Experts of a small language model.
Size: 14 layers, vocabulary 9630.
Experts: 96 experts in each of 13 layers, 48 SwiGLU neurons an expert, 4 picks a token, a sigmoid router.
Training: a variant of SOAP for the experts, 228M tokens, 3472 steps.
Below are experts of layer 3 (counted from 0) of a mixture-of-experts language model. Rows are named gate (a neuron's input weights, with its number), up (a neuron's input weights, with its number) and show model dimensions 0-95. Each number is 200 + 40 x the weight over its row's rms, rounded and kept within 0 to 999.
Before each expert's rows: "comes after" lists some tokens at least twice as common just before its tokens as in all text. This comes from a sample of Wikipedia text that the model never trained on. Tokens count by the router's weight.

# expert 19
comes after: ".", ".\n\n", "-", " \"", " (", "|"
gate0,266,194,164,249,199,231,191,173,105,175,169,192,181,141,226,225,202,183,237,187,277,168,182,179,215,174,208,221,180,182,180,248,178,157,180,250,231,177,252,254,135,174,277,150,177,205,137,185,222,259,242,243,235,255,259,173,159,198,196,230,208,263,184,195,139,153,177,281,228,215,195,198,173,235,167,196,161,263,237,277,171,215,172,272,255,191,127,158,180,260,147,245,232,159,221,232
up0,169,178,94,264,280,177,175,215,169,220,225,100,296,207,243,220,149,167,174,226,176,202,135,226,169,154,177,165,180,217,161,209,221,119,178,186,243,180,139,210,227,243,259,254,272,132,166,209,244,212,233,140,253,227,207,252,183,182,264,177,258,192,214,201,164,220,192,181,155,256,232,216,241,218,218,172,167,194,211,234,171,173,194,167,219,215,238,196,201,172,223,153,127,182,167,257

# expert 91
comes after: " |\n", " of", " in", "\n", " to", " at"
gate0,205,237,180,154,173,169,249,204,203,232,273,162,229,229,253,198,233,187,197,161,257,175,199,182,295,214,216,141,201,181,223,153,177,213,183,152,240,190,249,196,214,194,237,229,185,233,212,67,194,255,159,164,155,237,253,202,192,201,201,200,264,194,177,241,158,151,92,135,288,225,132,206,235,238,192,226,119,180,213,148,223,156,191,227,160,207,244,224,188,178,147,196,180,145,220,161
up0,186,180,190,152,211,189,186,191,206,204,187,214,211,165,70,213,116,181,206,221,202,202,155,236,197,131,205,221,160,200,178,220,215,216,250,309,174,280,186,223,200,219,231,196,163,194,264,207,228,165,163,343,237,172,207,190,192,199,124,237,194,120,154,169,192,203,238,240,161,194,217,186,172,187,171,279,244,186,131,187,226,218,216,175,252,257,224,166,216,244,251,231,138,189,196,227

# expert 35
comes after: "-", " |", ":", " of", " the", " and"
gate1,250,167,305,153,207,265,260,192,208,221,202,162,209,240,218,227,209,238,211,245,223,250,207,214,271,164,165,269,242,166,177,221,150,169,200,195,206,104,122,172,176,88,240,196,186,206,235,154,175,174,138,194,128,207,217,188,175,215,187,214,168,260,204,236,164,226,162,279,194,171,179,249,157,215,180,205,225,185,118,266,240,171,253,215,209,189,197,190,177,207,257,248,196,138,236,214
up1,223,146,196,258,225,190,234,138,181,153,259,205,237,183,256,186,189,167,193,293,193,225,144,199,146,141,194,227,271,235,263,212,145,177,204,169,259,268,186,167,211,190,224,187,201,253,219,165,235,233,206,165,183,225,216,213,210,201,188,230,266,250,104,190,195,161,211,304,237,158,233,188,215,116,152,162,99,177,195,205,194,228,236,194,180,199,223,155,204,217,184,230,223,194,155,104

# expert 59
comes after: " (", " \"", "\n\n", "==", ".\n\n", "==="
gate1,213,240,188,119,236,229,263,158,210,226,212,304,238,212,123,90,198,157,177,176,174,248,176,178,199,204,177,187,202,206,184,262,193,252,184,207,246,240,235,251,250,147,238,228,262,309,154,192,129,194,161,187,199,147,221,227,205,248,229,185,242,202,272,231,165,195,118,175,166,129,234,233,193,228,239,165,215,182,197,164,139,134,212,212,225,153,201,182,187,191,174,200,173,198,195,184
up1,144,168,181,188,250,211,262,204,215,177,250,180,203,174,257,211,120,228,241,217,174,209,171,182,179,160,151,202,236,212,208,208,112,146,247,196,244,263,244,162,178,171,266,237,239,308,106,183,179,272,179,191,219,163,235,186,214,136,253,195,175,168,227,297,250,203,195,211,226,196,197,228,235,226,149,178,118,213,248,227,191,171,187,214,215,199,189,151,263,145,181,244,139,171,220,173

# expert 88
comes after: " ", "–", ".", " (", "°", "′"
gate0,175,146,231,182,183,167,192,172,163,230,205,209,178,139,172,144,171,215,141,185,178,166,267,169,206,113,172,206,166,183,198,199,196,161,207,127,177,244,168,314,210,232,227,288,261,234,187,316,204,202,228,204,230,144,182,209,203,211,220,208,132,196,231,189,192,229,199,279,145,204,200,185,132,191,136,163,232,179,190,244,189,191,163,228,194,242,142,254,104,175,225,178,186,248,251,230
up0,150,142,308,229,175,141,219,175,159,219,190,108,185,210,232,181,172,165,193,193,211,208,233,174,258,237,180,193,209,159,170,207,179,180,219,194,170,223,131,207,228,289,259,275,237,223,245,267,104,205,225,238,237,216,168,135,197,222,259,149,129,209,238,179,163,199,140,283,193,202,153,207,153,188,160,221,200,155,185,228,237,169,163,228,173,242,155,223,174,242,228,143,242,235,212,200

# expert 12
comes after: " |", "|", ";", ",", " in", ":"
gate0,251,223,199,172,204,252,266,153,189,107,193,194,236,188,222,196,193,171,192,169,151,252,248,209,211,193,204,260,262,206,245,242,289,213,195,248,233,195,166,125,233,214,196,168,319,260,243,192,165,206,220,166,175,237,256,148,208,238,206,237,189,221,132,223,262,192,212,189,167,226,179,141,209,172,167,182,156,252,192,149,270,153,185,216,171,238,189,255,197,117,137,214,165,146,183,170
up0,230,214,249,150,179,218,105,188,216,242,143,186,216,240,176,196,157,195,242,215,178,176,204,309,201,189,196,134,140,196,164,225,188,127,137,161,172,278,238,230,187,183,219,164,230,231,190,138,166,129,194,240,219,228,198,268,173,162,317,173,166,171,251,175,186,204,213,211,233,178,204,199,158,246,186,132,182,192,262,209,245,264,179,228,190,137,187,173,121,246,218,206,181,194,227,247

# expert 54
comes after: " of", " in", " as", " to", " for", " is"
gate0,208,185,241,154,207,179,225,177,243,236,271,191,196,188,185,162,202,129,208,216,242,184,268,243,249,211,135,155,218,275,216,161,210,167,170,179,189,194,188,120,232,152,173,190,213,242,204,240,216,170,200,285,186,181,195,180,153,189,217,157,214,209,156,243,179,161,207,213,189,92,278,132,282,189,133,192,209,196,200,217,308,174,255,180,234,213,273,129,218,170,221,225,136,178,185,237
up0,208,234,214,182,205,169,210,161,247,210,269,166,232,225,187,150,183,141,189,133,259,136,261,182,265,169,176,137,244,221,242,170,201,129,186,141,182,211,149,147,276,186,163,216,220,221,196,203,228,140,225,252,137,227,239,232,170,197,194,146,161,173,144,255,180,210,228,240,230,174,257,187,214,220,148,145,250,232,235,235,312,196,196,217,221,169,240,151,191,221,234,179,225,149,281,232

# expert 73
comes after: " was", " to", " is", " were", " he", " and"
gate0,194,184,194,263,207,175,234,225,237,244,179,172,135,158,217,214,130,229,224,202,220,252,249,233,220,241,145,223,166,189,200,176,248,193,182,219,152,250,123,161,215,245,146,198,226,153,194,137,188,104,251,216,227,195,338,179,195,224,160,153,189,242,229,193,175,227,213,209,170,250,231,276,264,216,175,196,235,187,171,200,202,250,79,213,187,115,187,172,212,196,185,204,162,183,242,196
up0,216,169,229,228,152,179,205,161,127,220,233,197,190,240,171,254,207,194,225,186,266,194,115,196,200,159,158,194,241,260,178,275,174,210,169,235,208,220,245,154,159,189,204,219,192,190,164,235,201,199,177,244,161,208,138,183,240,192,210,120,151,128,126,178,178,212,164,247,195,203,138,282,205,157,175,168,174,261,210,239,225,168,312,199,215,233,257,164,192,233,142,309,187,248,172,203

# expert 2
comes after: " ", " (", "–", "201", "191", "194"
gate0,151,204,174,115,161,200,243,211,214,227,255,205,183,140,237,154,161,196,234,207,182,191,200,145,306,153,195,269,248,207,187,244,183,233,117,170,221,281,230,164,216,213,191,204,223,180,266,161,217,170,162,233,214,176,176,224,182,165,179,259,95,137,178,160,149,276,198,184,150,146,205,236,170,259,182,222,159,264,207,267,231,153,192,175,184,159,207,243,227,195,256,241,196,180,202,170
up0,250,238,181,210,198,204,166,160,123,192,166,256,174,196,159,266,232,229,245,115,209,195,144,236,213,159,153,189,161,217,248,183,195,149,226,194,266,181,232,186,286,186,118,164,167,137,184,161,249,191,215,210,259,209,128,199,232,199,165,212,238,163,197,235,287,200,198,246,255,207,266,160,203,198,200,202,182,254,196,170,207,264,300,216,210,160,128,143,250,190,185,184,202,233,193,141

# expert 33
comes after: "\n", " |\n", ".\n\n", ")\n", "\n\n", " |\n\n"
gate0,149,258,205,247,131,163,242,202,209,158,137,207,231,269,162,194,240,223,236,175,228,187,200,228,235,177,194,230,189,286,188,158,172,225,177,226,153,209,188,242,164,230,193,291,171,171,187,169,156,251,201,208,171,262,271,177,237,245,188,244,208,189,210,137,205,165,252,159,241,182,182,228,242,244,317,284,178,195,198,174,207,169,171,137,153,162,216,182,199,130,245,268,149,254,190,200
up0,182,230,161,223,148,176,233,202,209,165,161,203,226,307,162,183,258,242,249,185,244,162,198,250,242,206,221,212,221,278,200,189,206,219,174,200,190,230,210,237,163,250,187,239,170,182,174,182,194,251,170,188,126,269,226,156,263,221,232,191,186,182,202,189,194,197,246,81,190,176,194,224,263,226,314,260,143,173,177,198,198,166,161,183,174,144,194,176,172,95,220,269,160,227,147,209

# expert 81
comes after: " |", "-", ":", " by", " R", "|"
gate0,243,158,216,184,257,186,173,128,208,217,206,238,206,163,181,178,208,220,282,160,246,182,240,227,239,174,225,195,102,263,188,201,246,145,222,221,238,184,152,186,208,123,180,201,217,169,217,220,126,164,149,227,232,189,238,206,158,187,171,273,224,180,202,158,237,187,218,211,194,180,221,163,242,155,181,167,283,175,227,170,273,212,216,177,253,191,101,277,135,93,241,181,187,150,203,207
up0,171,217,177,203,164,192,228,232,248,224,243,218,144,249,241,197,135,177,217,238,177,220,238,174,176,185,260,134,254,205,180,199,193,247,120,295,245,204,268,250,158,206,163,224,199,137,235,232,272,135,207,176,184,153,246,109,242,263,233,134,171,197,266,144,203,172,203,276,174,213,156,249,223,215,178,230,172,209,159,213,172,190,168,255,167,228,213,219,139,176,157,173,170,247,238,199

# expert 90
comes after: ",", " due", "ed", " it", "s", " did"
gate0,225,206,171,261,157,198,206,296,158,232,213,156,190,218,239,199,267,203,201,230,221,182,176,202,251,154,151,216,157,200,218,183,228,221,227,258,153,188,256,264,210,215,317,216,150,155,231,180,163,184,205,183,254,248,246,138,220,186,212,198,201,157,212,167,210,158,255,97,148,145,146,207,196,192,109,227,255,264,137,172,209,170,182,236,242,210,136,169,193,244,219,228,182,166,161,236
up0,236,269,208,227,218,166,183,292,194,160,182,151,185,172,243,123,227,249,180,190,252,169,205,234,205,178,201,142,129,166,208,242,214,231,166,190,202,216,218,228,226,174,285,190,117,192,202,233,176,233,185,205,227,211,284,207,204,222,219,169,177,195,114,204,183,127,204,157,209,165,148,233,197,209,132,307,262,273,202,208,186,198,243,243,203,234,142,175,129,215,246,133,174,239,178,235

# expert 61
comes after: "201", "200", "202", "199", "–", "198"
gate0,151,128,172,195,199,164,206,232,250,202,215,201,153,185,144,209,235,214,188,142,167,124,201,157,125,229,216,182,303,224,198,232,135,192,194,285,233,256,209,185,203,196,154,213,156,218,246,160,294,173,200,187,196,172,217,139,166,227,191,249,161,212,269,176,221,181,279,182,147,219,233,198,273,193,209,247,203,128,147,210,237,228,205,154,174,241,163,143,191,194,231,238,160,254,178,130
up0,235,201,209,228,177,267,183,158,168,241,238,234,153,179,252,213,180,226,225,185,203,325,210,270,227,221,164,183,175,130,259,213,218,212,233,154,180,161,194,169,255,172,237,176,270,189,183,217,170,249,135,225,184,182,202,173,194,180,175,138,260,198,126,279,180,183,112,227,276,203,192,172,182,146,164,194,232,253,248,218,230,149,151,235,191,204,150,301,197,206,173,165,179,205,175,239

# expert 49
comes after: " |", "|", ";", ",", ":", " in"
gate0,168,206,146,128,242,210,199,131,143,197,255,241,203,168,211,176,229,156,200,205,144,200,214,208,244,183,186,228,306,202,162,209,194,119,194,160,190,213,112,268,177,207,194,209,154,200,199,189,192,171,207,221,166,167,207,129,221,239,245,216,271,143,259,208,265,256,127,219,248,196,184,189,191,234,185,314,130,204,148,145,277,222,211,222,225,231,161,191,181,203,232,188,222,200,227,142
up0,148,156,250,122,187,218,236,164,181,146,271,248,253,233,162,163,178,206,205,131,238,154,178,179,230,210,306,218,206,249,186,276,264,199,189,227,271,103,114,212,164,208,162,160,221,191,134,204,181,181,160,187,161,183,257,207,232,231,175,231,231,163,208,215,236,207,211,144,209,240,240,147,206,207,247,231,191,229,246,214,192,263,228,188,212,187,247,235,186,209,282,198,194,243,153,154

# expert 10
comes after: " the", " a", " The", "'s", " his", " and"
gate0,202,163,177,280,158,218,159,197,201,155,272,176,210,159,177,211,115,221,206,140,263,130,263,167,240,171,164,192,225,247,202,132,249,155,170,150,177,213,198,153,209,166,179,197,214,199,190,180,210,215,165,225,251,223,262,232,287,152,195,185,141,187,161,215,259,153,255,281,142,148,248,285,203,208,245,179,188,228,209,198,176,197,219,188,280,168,201,233,158,222,172,214,116,169,214,173
up0,219,212,227,148,157,115,143,197,181,250,133,205,159,192,278,267,265,147,224,179,246,165,145,199,176,273,221,201,142,205,232,174,146,261,164,153,218,201,281,255,227,219,180,215,201,183,249,181,136,260,204,157,168,186,182,193,191,246,232,229,179,196,196,220,204,212,121,145,238,199,189,176,184,157,215,243,222,177,173,200,239,292,141,166,229,248,191,162,248,181,178,172,289,232,212,234

# expert 42
comes after: " |", "|", ";", ",", " in", ":"
gate0,319,169,217,144,201,186,190,165,200,265,176,226,226,273,182,200,217,206,166,171,256,197,214,112,205,183,176,220,216,197,220,185,271,255,146,194,215,155,163,245,167,212,196,204,83,237,209,167,174,242,178,219,213,107,232,137,188,219,211,275,284,148,236,269,213,256,184,161,186,167,160,251,246,178,207,217,233,160,190,170,236,209,211,166,227,167,207,184,236,192,223,221,270,252,171,191
up0,160,214,223,284,203,196,184,155,248,160,150,124,152,198,209,213,239,210,242,251,219,273,176,241,181,164,236,193,232,176,167,129,179,216,197,121,205,246,249,213,213,207,252,185,326,229,175,176,195,181,253,176,207,197,230,244,126,199,295,166,144,216,193,164,194,189,203,250,216,158,202,155,211,216,165,175,177,224,149,177,207,183,202,242,180,228,129,267,155,172,142,168,165,153,145,259

# expert 75
comes after: " ", "201", "200", "202", "199", "–"
gate0,156,173,208,212,140,222,170,199,119,198,223,239,197,252,184,150,247,177,193,266,198,208,114,243,212,145,149,165,150,287,171,156,223,136,221,184,246,249,92,220,160,172,203,184,180,180,148,159,215,267,203,261,213,257,183,178,187,162,230,212,267,136,188,277,188,212,180,201,235,143,208,248,150,203,210,186,227,223,228,190,239,209,168,182,189,295,179,148,201,163,218,179,251,255,199,207
up0,223,216,296,207,158,177,226,209,241,229,153,274,224,229,201,141,171,189,145,200,270,243,91,247,172,153,194,183,206,207,187,205,259,284,267,188,229,179,178,202,212,203,180,170,122,160,184,195,200,225,168,174,200,182,146,144,213,177,196,149,272,236,199,240,222,180,175,140,189,189,117,205,194,189,243,168,248,155,152,228,128,248,232,128,245,238,191,245,203,245,235,247,182,224,152,195

# expert 57
comes after: ",", ".", ".\n\n", "ed", " was", " known"
gate0,214,154,240,179,228,108,156,185,175,322,235,136,175,159,248,168,191,146,141,119,174,155,142,224,221,200,141,155,230,209,215,158,247,158,155,235,132,161,186,224,240,150,187,210,200,192,174,206,216,271,241,246,232,216,224,163,175,201,231,200,208,152,154,164,207,304,177,183,219,265,178,163,202,182,227,197,192,240,225,226,255,258,265,209,174,239,233,173,240,186,190,252,152,212,203,197
up0,164,202,222,88,259,184,185,229,201,305,226,244,262,151,279,193,184,153,203,172,148,151,163,250,205,185,181,226,230,247,178,121,221,178,155,223,132,153,174,236,175,183,221,199,154,156,210,237,239,253,145,234,260,222,269,187,173,206,253,260,231,217,175,163,168,221,98,174,211,223,205,132,204,186,194,167,217,268,220,186,241,229,193,238,166,193,185,213,196,264,206,187,190,162,193,164

# expert 30
comes after: ".", ",", " the", " and", " that", " where"
gate0,223,218,136,187,183,226,186,162,242,237,192,241,165,165,134,198,158,83,178,176,144,146,239,224,156,170,236,223,192,194,189,196,235,175,201,229,144,167,227,193,205,155,318,178,217,143,190,182,214,242,183,249,213,220,203,287,213,199,216,134,124,195,183,191,164,167,207,175,203,168,226,208,251,196,151,146,172,249,182,220,165,210,208,164,266,221,204,200,123,326,243,216,177,225,186,254
up0,168,214,232,135,265,221,238,224,185,176,227,173,198,193,237,268,278,241,203,262,168,237,156,223,218,224,145,188,124,231,252,259,227,166,172,155,225,232,209,224,207,206,126,243,208,221,267,119,166,199,221,218,192,191,206,163,240,250,164,221,178,238,233,235,185,228,258,177,217,247,170,205,200,151,183,171,206,170,256,250,230,160,165,160,135,263,100,227,235,107,156,197,155,240,183,174

# expert 80
comes after: " |", "\"", "6", "2", " /", "3"
gate0,286,139,210,158,190,173,162,194,163,234,264,174,251,171,254,145,193,182,184,176,245,266,198,166,243,189,233,143,207,231,142,215,162,221,184,187,279,158,131,167,152,203,228,196,217,162,203,211,193,190,219,237,274,165,253,200,136,166,152,168,163,204,189,206,154,228,141,289,280,153,148,183,242,167,234,206,177,211,217,204,196,261,229,172,246,231,179,204,267,245,144,235,223,131,160,247
up0,225,186,229,159,181,241,204,142,149,182,177,195,273,168,200,213,210,251,169,184,246,193,209,196,213,138,198,140,278,193,204,214,226,147,189,277,268,242,144,244,207,252,161,176,232,170,271,168,210,199,139,121,280,197,215,189,135,168,216,196,211,186,213,205,236,218,207,227,252,168,164,219,165,116,286,223,265,177,147,173,128,169,146,218,245,166,153,240,128,183,175,191,213,209,185,251

# expert 13
comes after: " the", " a", "–", " to", " his", " first"
gate0,246,212,168,189,257,161,139,201,233,111,236,193,291,173,141,186,201,220,190,217,261,212,244,223,204,192,168,288,252,179,118,228,198,172,216,276,237,176,174,222,272,223,220,165,224,209,132,188,206,193,157,184,195,207,162,161,143,242,142,179,182,136,182,241,244,169,190,162,255,182,211,248,221,234,217,267,184,257,175,118,211,242,119,242,191,195,213,207,226,188,114,189,181,220,182,165
up0,150,213,225,210,202,106,172,253,275,174,203,196,175,201,185,156,195,277,208,147,281,205,192,227,246,191,238,257,189,170,202,212,143,235,244,219,161,205,150,197,226,219,162,250,150,237,239,250,206,158,251,224,212,168,223,161,215,172,245,211,116,138,194,222,268,185,182,109,228,203,170,168,268,242,233,215,137,170,123,186,155,256,160,168,199,191,283,196,261,207,218,219,169,175,176,160

# expert 44
comes after: " of", " in", ".", ",", " to", " for"
gate0,214,212,164,227,164,185,193,139,284,162,324,171,181,195,247,230,198,227,194,263,228,179,209,278,248,185,215,199,159,205,217,161,225,230,214,209,168,176,218,233,173,262,189,228,286,179,194,228,107,181,253,209,133,241,201,231,211,178,141,174,100,155,179,183,159,263,194,147,224,183,194,129,205,158,204,179,155,239,154,209,182,136,201,201,170,226,211,168,181,167,155,276,208,176,232,144
up0,193,241,248,225,135,251,244,280,208,269,129,187,122,193,235,170,166,242,155,218,165,206,228,125,139,181,229,187,216,198,157,166,183,242,195,212,271,195,203,229,190,208,200,219,258,220,240,147,214,240,224,137,244,250,154,132,182,143,267,237,226,191,207,158,235,115,266,204,183,156,174,218,217,170,222,212,188,143,147,208,217,178,190,221,201,221,182,266,192,206,214,218,159,108,158,269